Experts of a small language model: 14 layers, a softmax router.
Below are experts of layer 7 (counted from 0) of a mixture-of-experts language model. Rows are named router (the router's row for the expert) and show model dimensions 0-255. Each number is 128 + 24 x the weight over its row's rms, rounded and kept within 0 to 255. Numbers have three digits each.
After each expert's rows: a language model's description of what the expert responds to. This comes from a sample of Wikipedia text that the model never trained on.

# expert 13
router:105152150098135114119142120127126164110123109146129122174084165128142165131144140139122110114155122072128150114136126139120122134071112174143165130123151102148160084144132139118149143119142098115116134141170133154139121098160113109087096131109117143153128164167106150120163152103117139175152093140089095141101136126159076121075141110134116128136117104114112108106109145159122144164092111179075142132147126133123158102154138152108137175124166173115144118131100165114136112096158143147123106123193082134096127128169116169104143158150156080133093131171140123082135116121099103147152127117156131129096147113090147125123142105105155125128124096132138117129132130179111125102165127135157146110096124165170127079142115127148099157145140146185113125147128095144140165127145114
Description: Surname inner pieces

# expert 23
router:162141113094125121110074113130140149159153144162153102140092099106096122158097134120108113126109094138092067149159114147141087156162103123151148123123109098133120107105101140136101115131139093140101129133104115155128124138130125147136124122133146108130149101110125103150133120102099121174128133164094200152108119117125133135129121097108145152108120137155149107095132076128163111107137107093145129096127124097130147147171131168180123172131071141120129108155087126124111142113117100134128175131108159123132147111115085146085057108147120139139147122091124121147122125121128150147177113152145096160098124133094105106097121153149149116146110149140129117149118125135113114165174164138099141082085104132105155132100092093105139146162093161123120082101138176081158119104154136
Description: Word-initial prefixes

# expert 18
router:171070165127121118125137090110077118118163119151124133089148112107113126156164086147113135155133132148177117123128180122105099137135119153146128133162093176151126106136146093151125113163099122154131153151101110104165184122123152131112162099133125108108100150126120138135121124128126094135153138151124110139123134108156054120138148143113086144108081100120076126116128141122116097143106100189094113145138127113093149140097153117122143148129111116137161138092127158115115094116137144083158107146115132163099127138107163139157110147131142123131157133125140123131100130101119138130136098140108161144081184139131136082139105109133128118138173151152075115140144112090148106146104139148175134177133140160183131113094116108139128103131124149113099167156176146155093137141120085
Description: Numerals and quantifiers

# expert 22
router:103118130146173122096155137159155101122154127122105130097168101149144122106104133151157131180137128143132153117134148154150125124107149108170153102107100138114139161142121149161129135121146105104147108127150085141134098147188149140135097126097148142173138176091125113125113124132130156149151130144168112113123166109116129143136128107162129125141129160124182119119135181094143146073121104108114141110074123146120111121125138156137129107112159124132090149119179124091165139168097128141104103114131158116156109112101152118133113072139126115080105117077110154170118157130186137097149085159133119092149100163112138166170164126132109138093175139124161127153122088088122163111131136135122169148183155141127124117146113095110114117117115142124149128160128110121084113102162155
Description: Time units, years, places

# expert 11
router:107156096113127118123138134152157166168131138113160150104127132163150094128109151095134147061101150079125121155157104148134115141140148133095145099107138117126098159159086087157151146162166146133126168133137121116129174125174145130154076142137166109152097118133085099168156134119108150148125130101165121121153097108121131133130119143115147145126137115137128114147068107105152174163124156139121094115117165139140144154101080126076112150122142167097127161098107144128143164145126114162141193127091110107159128107167119092089150118163101118121125172137160148118114113094153107110128115101087108109102107155129116104108161127130120146080128134129128109111129112098155113099116126099127135125186117123115133142139146145127110135107154078130125109117127089126134129104176176
Description: Sports leagues and places

# expert 29
router:082135111153100117109161153101117118145180132085125072149184109124186135093165095149156128094102106183110135119088121110115138137143133077121148115149154149096098135127086113153174144089149134100101093114135127152125089165123137090155108172162105166119127113112149127116139103111121116135159122103124144152161145127110122096126126138137137119173139142130147154134099072075139099126143082110112146155135176139094145133080085087146140125088138124140151126131159137113167110124159101102123122168123108132144146086137158126103095121110137185147166106131128115133093115134139108170136110089139134115131098139163132138142139148123131143121101115114137093106143112149101111127130098130120098134177102088118119094135146160131116135117172102148115136107139142108157109143122126
Description: Section breaks and the

# expert 0
router:145111167178128106145175125098165144169090140164131115128096149121101177149133081167141126139130128093139131148121135113125127119163159105094072159135112150120161176144148174111169112147127138151143161126130132119165145101121159122127166106127124150108093137116153095115101134093140127150133143123079111135119123112134153109118144105109122171133128087080145093084128123154065122162160147157137095126129118099107136167148121143134128147106157127126145120108096121106139126145142164110072090138102122125129106145136135127131185168080195109102078127115154092123123093116127098118147142114136135121105144122128151121123149115119178177140096153139110123133123122125129094116112114122089170122129134166135134128074104116118147120106112153159116125119115111117183102141098112
Description: Infobox field labels

# expert 2
router:150098121116134075088149154123125122103143114111081150150147120122103144128124144122127113098110128070143163156116091103101144102119121152116086090146137149187133152142134115115153140105118126153140160133129155132136152103137117121127148122101140116120160103188139101116127146104099104057110075103102114119120121176132159097195145126140118122123130096091078156106173110176099128105145150120119115128142103154108116146147089076094164120155117113143102101119127129113095149116142144138090124117109117149171176172150096113118094082128094157156103130106137089128109156106105126124126144128129131094143132135126138145170128135073112122120075120125127120122088100116145132133097130109114140156121169117135150133121144085118110129130138110117135144169170153092106117169150145
Description: Foreign-language word pieces

# expert 9
router:141155142142133092135167124109141149143090092185117167138138117160132120109094098112117156105163144081132124124129143106136130117123138120105144116098182119107133106096158111110157153134096105094137164132130146106159153100128123141109094148085154171129101099144134129166108164149151138186138140091154101142163129138171140160121153141114165151175141083132119111142190112121114132127120135152153138131122152146160131110149138167126157090143124135141092123089131105091096154113134167133124112096135118108122113142137094135135152133125184122153101139157186184121153101111144135125157140122111078106116163109077146156148153117119116116118105150142173129090111118164115152154124105141173189105119140142130139128134169081128121126125103141112092151106118105105153129122113105
Description: Sports stats tokens